Below are experts of layer 6 (counted from 0) of a mixture-of-experts language model. Rows are named router (the router's row for the expert), up (a neuron's input weights, with its number), down (a neuron's output weights, with its number) and show model dimensions 0-159. Each number is 500 + 40 x the weight over its row's rms, rounded and kept within 0 to 999. Numbers have three digits each.
Before each expert's rows: a language model's description of what the expert responds to. This comes from a sample of Wikipedia text that the model never trained on.

# expert 25
It responds to: Pipe separators between cells in sports and results tables, mostly before numbers, plus heading equals signs after infobox lists.
router:475464573493418530454491540560486480631540499488588585424431461444546477432482490526554494492483491548491437496579474524590445481466489559515537424487508518464574505477506512505456483477501501565453471528453497491495524529519477548539540484527531472449544502506485482441454448517509498544449488471511503532518483477503546564423454530576470448531497456508496500489460492501520499495499445528476491508503542528501469441523531455516420525461594531456501575503461519481539547508438480
up0:539539544486481538457417583448495464567491546534534542468476462455443544511525474418493511516488458526530423550464497401483485585514497530544441513585464498410547500493493479559502560601537480462524551547511474457499448607495477473521558498537541528568503500467469496405474536478444481548504507530450556538517451521519544465498506459496532507502513459528475404548541464478515466435523506508473438517475462481509492474483512474496492484471504474450546446547487489518493487439501508
down0:493469487446484564447487420477466478508533526549468559487489451441534499511468500454458544500440508463532546467532462521500423587479479570563510541470505518538514523421500542556510538464455504518572555510520461527519432527488504549519468532506515467538490512498447487378536441510497394530495544455515493520454522543514551522472479588504448608561473511439453514445481504493507508486554562518468437469501480505462488552415519507525448448468507476480472517546453515480430515492517534
up1:511603569458504505497508521496544493503478519490511508508542469499542468494434506484522508600490498443499410484491540488484490466504446521518495511469491489444551494443485565472452443555517529481462597488458448523500467584470519474513478404513596575519520481487491499437472495466535549527406487516507466491499483480483576477489556544555493493559509468577520447533495535465581443472521392581454522488472534458511465568528507466542479506521511466443534493482489506514458553537432519
down1:492475496465461522519469542531453527503488482521498530494535481564472507517538604500474530492459512491494372568490582407558539550504519509470483515464491521454457479528497467501522489574502564484466454499462520499488473482398446552520482412493495530538523453529458458491479516533465539486562418515497486459568549515438475509509503459483463582562438568525565505555515495541477507510562505517496449401546517526478563458453526523523475499579467496456483507547456519501459425497497538
up2:455554457521466482463545531524416480502461494548498424470467482503516491493465456516476469509532441524490564521530512510497557459582490496389507466460559472521552483543502601499473435465497477467515505406509528476582494518509502468557466448481488466509479542507518482444467545504492431534522494536490530460462510567566522544513455497500550498482509547478483498503493537442475456438518482571489593623470481464462560569498487518391555515521505551523469488509447509544471549498464465
down2:479479550493434489505469465524500531539518515508520545487479504534550496482415470515510502478534453484534429519428431547459497510506490452519439473552459457524514509480419466539432533528558486465491529466579515603541523525490562559512546474506527513505559472532448518493519503480538467433486546465499531478517446480513412513485489480517511411473490500545514498553445554522440554518533439429541494360466532524548455571581552525464452556458518530499509554507476507478479538473539461
up3:460427524485479438465507550504504506465497478438484529467522484506518530490535471496383492473443467514423508482526487521490499532539490575462458545459528475513555498525481562458505395522491446557568488499535457465490545528493542449552493540580496447478480486522516478399533456524516481547519525502496504496518505518522396469439513499549548435420551560508524563464575464570555473428469461479486607503486472462516540481553562457513502499491532496466552557499463523523470492464534478
down3:492538477440462546529536482471500568549551459471531571460417566481472429477531484514539520477460571512473473501524520448480500574512518450466548476442520495502477441478444535501474449487493555485512492449541443514480434488477480536530482576513476545503504475508400515542499526527503534468490503537478539567587481556506552521478517472492467499512516501464448531542471510585482445483511512494578514423458556472395542472619419462497495509546547506456478483548501491520534481521511582
up4:505441562488537520448489573561453471477423510511560563448528440536497441553564519494488503443484550565452445543605466493543466501482484526492418462468494500553454532509488456523551543532446501507441542535508468511527486471546487520420496541537478536484509459532486518506502445412484498566438468430568489465504423442475567539518447504480498496518466526492569452536510517543536517503461579539446586489457491496547539457517574467553522494521478502462510496469527502523471482513468528
down4:480533510464421472551467439484473524521518512517501571558491433457508473573496450498490479394448536504541639567462476499474543536515527520463466482564487518515512533436554524501499426501453493571475543510502510498464446520442440542526457513472564511500512471451496550430455450482479640493527534522471534542480514535545530515523519459516487473550539472475415559571538487453426489553489498449507510500514477561489497466454475488502453529465521514525516501484446478526502562465514519
up5:508512516559410528512524527444461572535556513510522509469472509502529489478501506437525490530440572479518441499486530485529472506491458542447466465506534455537513514496512541617499529524505429489506578506512429541522455504515505523452551503586526439433494478472433457473512474503481485518536496431565560477460527515464504485499502473586454486529535515491435471494519453533441458526544574520462525454515467508399466437548587551497497538440501521513620538494562481533519488509463455
down5:477493498477491503578436502493549524489446505554503523554537494467570497483471470570493517497436469439448553524533569502546523499481521454452545487524512479473536517535470489468455533510441540502476449544545560478494494479499468533503476414424522523580500475506526504519495441512510609435527459491455490458546492473526446484441449501521553476473433537523467527501505563470479430556355488511532537504520498501515499519520508491478566451475502497633545572515422461489505524479556495

# expert 5
It responds to: Vowel-final syllables inside non-English proper names, mostly places, such as -ta, -na, -ia, -ca; also country names like Brazil, Serbia.
router:544487447575503546453470460530479503568495495534485516472527432414539453538558498536510446587524518456482493444466461546536488470534491512524477456429537521427593479531499515433581504500504541545456546557413515519520534535489466422458485550520497487542466475509568425457459543484476513534445436491498537554523586539537514486473536448511484489504450493420497528479435488457498578480517502571485513450486504539458533488448534472455426522509530442517485545506492470490511530569488501
up0:522474552502535442477425502456522570506487528433416473524503508509489467511478513563519450540467562471462537473540487439477509502532491520529526529500453560557479465483471497498490530454517480585505518503482546490438541491438489477536378463527469542473528483460416471502465431512479486549549573584520486500430490518556464463515536430544428482447512507532514573483470541472547530554533492492470574485477552496516469525505545476495514489609573548515446526574491487478423508464493464
down0:523489478512460548465516551372477505525445515562572448558502481449475441512549529484458506460483497456510479478505485524509531507478520481541569503499440516547444483519441467461539588530480392448519468528482498555535544528455504497526563558553484510470487477490473565512486521411500511518451463525551487474480538542506475498544527456456494472415547563459545514492547505421438498562491550544409534490523548496499508505434565524507509528492417535530457483525531536489480455524466420
up1:537419533505534550462463573522504452519501472514455522493568479527402453476505475468485503490519531447505500551509458479574478448536460519480476545500468535514501596470513520528580521465575422466443562501548507508500541476458542516535515495518500494541514415459491466441497478530517494580458504470539485501440518494511473466449535477485527515510489488448599462521436521434526400525433499531514490473477495539500513448534562394495525529561539448532516466500613508504557525493468495
down1:548471546511526506501500458469517423444424419538471566484508527592453469460493443483528514502466517559465571529545517497575534572430519543494459419527529542564439472467478470496538539446444455471490463547474526487530518515486479497514471421483525556477450468514490525485525547573458479477485509488533553507564531579512509452510474463465498522630405480523462485470522513553542488537496497482477545466460494492517499468444527557508514474434548527511420543491486512480513465555455536
up2:519467536529521457461431506521461540451512483545486497426504556451497567429523464577495516508467514480476485421496502429490496515439467542484471521511474466514523450544475504496465436484624500442524484582468488545575578570559454428480559493496499447469516527501483466473498521532474471548465450539508558476492556532468471520472489522492533504509530495513559467483481547521533554477545522437433467508477462540471440522520614483503420581541547476535527451481474547455521562517490484
down2:483530480541467522494520441481482466498498531464503538526501490444486509523577465474477482470560565454430575444513525475517520517562523461468496489459577501505448516504515496615514486512487542449495511467509518485497518455525550451524555490551421617505474459481448500505491451549483467440450528511421428462618520477529516430537468483511482497536531474528459519497530539509494495485454495503492553574554507480510499400475472537518502597491411528476432461474500474461525558525572522
up3:468512489493458561472495465524518459489540479506530497508472513440553489542483543509555471486457521485493472501485429478527495446525476519516492528503493575504555573499553514524489495505482474631508517519484489472461500465479510433431494504496476523532464551541579475550516403579510510533444519487523516411469459462465508482394579522559562557547468493530541578463401464458544545546477507524465533493496465433570460490466447537466481485488540522518535454457525481519487418552448552
down3:457462487448544512463474543479498492520514520514564391558502550532526516495512406548521544485505464515481531489516449483433492501475468486592538485455469503471485490464552447547517449493549519430552529540520480521429541498469484543509500467570534542507503467503524440478533529510476467542510516381477448432451526551542457500551440516457462500574536491523507520542438554414507556535508509496433537501422501473506473510471577453600479461465484509560513523509473562563514491540502525
up4:531462507545494466579550541552491445459424507521475517476531471557465494452508498530511475553495528479464444470489450460483492483493512498473506509506460478494464559513536517545480531421478517481419474627518481452495568569447461433488478552475572550462505498454536446537461502479482482477532472433540547506467548528429469435459510557554494556512492517489476510550523466500572457523455484589426513516495509478480475483558461457484480497564441519536559467543563532591544540519548458
down4:427503556555456507494553511548465568494474497444449539530551420490445446533516521465526516510424560556520450489505498447496487507533472516559525507534500513563494478444525540468510486463512444527550491451507524435392547512515462536376482542498574590542508497489404540477441496512502502528510500552455529496546526438452478437518543538472534453487459461504558565499598503493492489493432501473496530443523551511456501484514580479488455460450518507489529473523532485471461549486485520
up5:510438545447473490558546447571490531467506499479377547508466552465454515536478490566476510554486469465479487529503517502556492521500497472511475478479479642478542543506429515490480521485519476418507512534526499503505498494446552489480537546537489539516486516458456445473525508562394525493505494483522547442471534471514473494540571604567491468504488458495494472503547499548437506486503501512508467411466404498539513497475543439508541523491553473511516464443573498453547414528429534
down5:494533506540519535458486509543536521515461536428542491510505502491485450414586558422514508550636461470543487444515520518561509470499526540521533533555532494503453449457541499446463450450438446510495528524493514501484506562460462546551435416518482521474511484588539479521525442427528588526447541513560534500517445561463493466526530445521479544479542510532480549507558510432543466533514502489530503470507480518580441524496515464538485490505496467511484558437549477425465430500491500

# expert 18
It responds to: Pipe separators inside sports statistics tables, plus main verbs after a subject in prose, such as was, is, would, came.
router:471528516574458502505481490523503495498563499463495560417502490466507427469474510539568456524516441539481441487536541501520467496525551514585464415508559484484573516503536527520450517490485534475512517464467496489550451521461445502483469529488548483471555491532573435453452434518384476495503462428491443556513536495504556589501503547479399472455450478582522539464480458489536526466541475526523559426465513512467483469503592515510406512531516463503490541565523513483516478514530551
up0:554502471499453460460499451474464543580479420488487576446528505519488428533534506582548468514519518527499504564484477489455460521550493505451522511479501501515434528463450474438523498593503421512451492435538469509497547523529470480439535488469518521508574469506558476460545468506448560522491480539462495467563530439467460513525527477559579536457529558510507597557509452447544509531505536528469480447473484480494496468445520537535497521441449454540440538503502499528505485380478594
down0:525461566503426444482505517478498543494511494546560488527508556464502536477585541476484505547552505479510464546497411461522443550480543453504503549478480534442534496520521456530547527499470510442474476512542470531538457518505552472505524520520520558508500475543432385525499466525497475533464411470590439524510481539520495542527525484414446566508506499542565509483559467492481502491504494498504528530527571443597545491390426492515542519474440486491466477438503485498464509446407558
up1:504541404480470566476548452540509456523441506538597466511499493476534502538465568505537491485482494554458577433497453495506497496523478517532473454473496449422495570496528484426548513463550496471464520523487515562513468501488559427531524497518429515505544444398484525483480503518505504519437478492496499500565470451507552541574497491447534398581484531443503508506530447529572515594479532512494474491492469583464522450502482462553580465517542504514543420516473507442515526527524471
down1:441477461545495499463496525579532471502472496515519521482453552503541513475521545517472447422418478474501491411539470480537506468493485532460548503581442489478404557551458452465526516531490545547499471465543526413517497536531519505565574504460560497509495474508524611527506472497529490479514573517477424481488548556537466475520495459444511554502461435480491615477476380503527562463460491417479496498514482477525448503517530478518433492448504537506500500499508570567548489492500515
up2:538474505532491504477442564449474559508507522487477458461545541498435472574475534510542472527471432527552531489459459528499458462542565507467484487499504486471517570483498560574556494528537535526440518483491500484465433378484509493507526544489501490454518506477529549462529442490424515533536547484575526487466476489494512507494523534443464571556470436451457503532447506432482479414529518491429525453443406540501544513467517443496509586548554540550522497558489491519477492435450587
down2:498501516445441505510449512467559490544517500432518522516479554487423459554482459503477523462546473532565429531455511492507470478507608468497423533528521550597450484526444460516494524534556556463505493496529544487528538432580469523561516479508470531480518475441491565498534504507549518535535429476506529500523567467538572550574499502516530505511527485552568521455492489514499522462433449511460507459424436548492534551428455461459418425518416521486469506478495496515488529448450482
up3:505499457524471490541519415500462490479506415543460494538472483500446459435561519472390478518490468437475540452468523465465499566499493538519444523477474521541496512538501535450522525555460504514499513409571435563477496472469486497518494520487463432511549451514479476445500506482518491502549530553483508455556593543520508506544377579570545508494540525491501479540507527429525501496502575532486431537519484503423472506475508470528447579507552498501492584453471574559505523545462533
down3:497486509486455520475476452528464479533525495541551487518530493515457482552451523591530512458517474521575492488506499469492544501468531433520471419544438479406443484509552521486498530505500442480457531471503452486507490493516606421504533502476550403498544511478550517461494460424484482588519489479495509498484445603536541479615472570541472458440444488487520503532496459522535439503484505493538505531531498509503549378500510504480537455536509517570508582472484520509407495505486551
up4:506485565529565472516602485520412504471514460496474569494523507560497511511485544540475454543515511440515557513542452470434422450512525445515471435497514482567480525485470563577474585514474536562453486520510431478516515489501514522469529466483504496429566544539494453472482488472488463454508497534435512486480497548501502558451557532486475460500472499515505518543456479481453505510439477511450515432510560547558533473434471410422521535512518515486592458468532580454496515477588560
down4:476487414551544489537431425489476507533482523488480458534435541543556516386537493482477554492575481577445488438567508513536509506497518536566510525536546452467526457470445464456470479451484517528578501475485422511521452404473454554518581546485441435507515492563465547516507508512484560427549476528485468492498465479518540460502536487439467506523452478470486482507523497521516465536595569521514480449508573529494531493480501472535497472428526508484530476545573516480452442488498551
up5:489555409526415466518561510519461499492479537609440514469560503473483507496517457464492496495512433581453467450440515481471517463515478538511418578430506542467468544555473444479468489500464442481495536534489575552592465478504408517503476552492506542514467546534520537561534521520491514554428444490481489520502517484483521425494519490452516547558620521533439539474505488486505539513487491542435538533492507511457484484526533484486543500481512487491560518433465539489450407456484492
down5:472474429536562483506533483559540464409502458411494520505441460500569466596460535510568518534517510483493473558524576524505444512519511513544507497486471525520524497429532603465546486516536474537491503456552467480493554463545543500523524517562426472504538549455410538512550548545540434470496455512498517511503477558485461519455464538481519470436417469427533528502424523522463508472504485556511439471486532484499567478590577545474467506433494499493527476522477458501535481457537509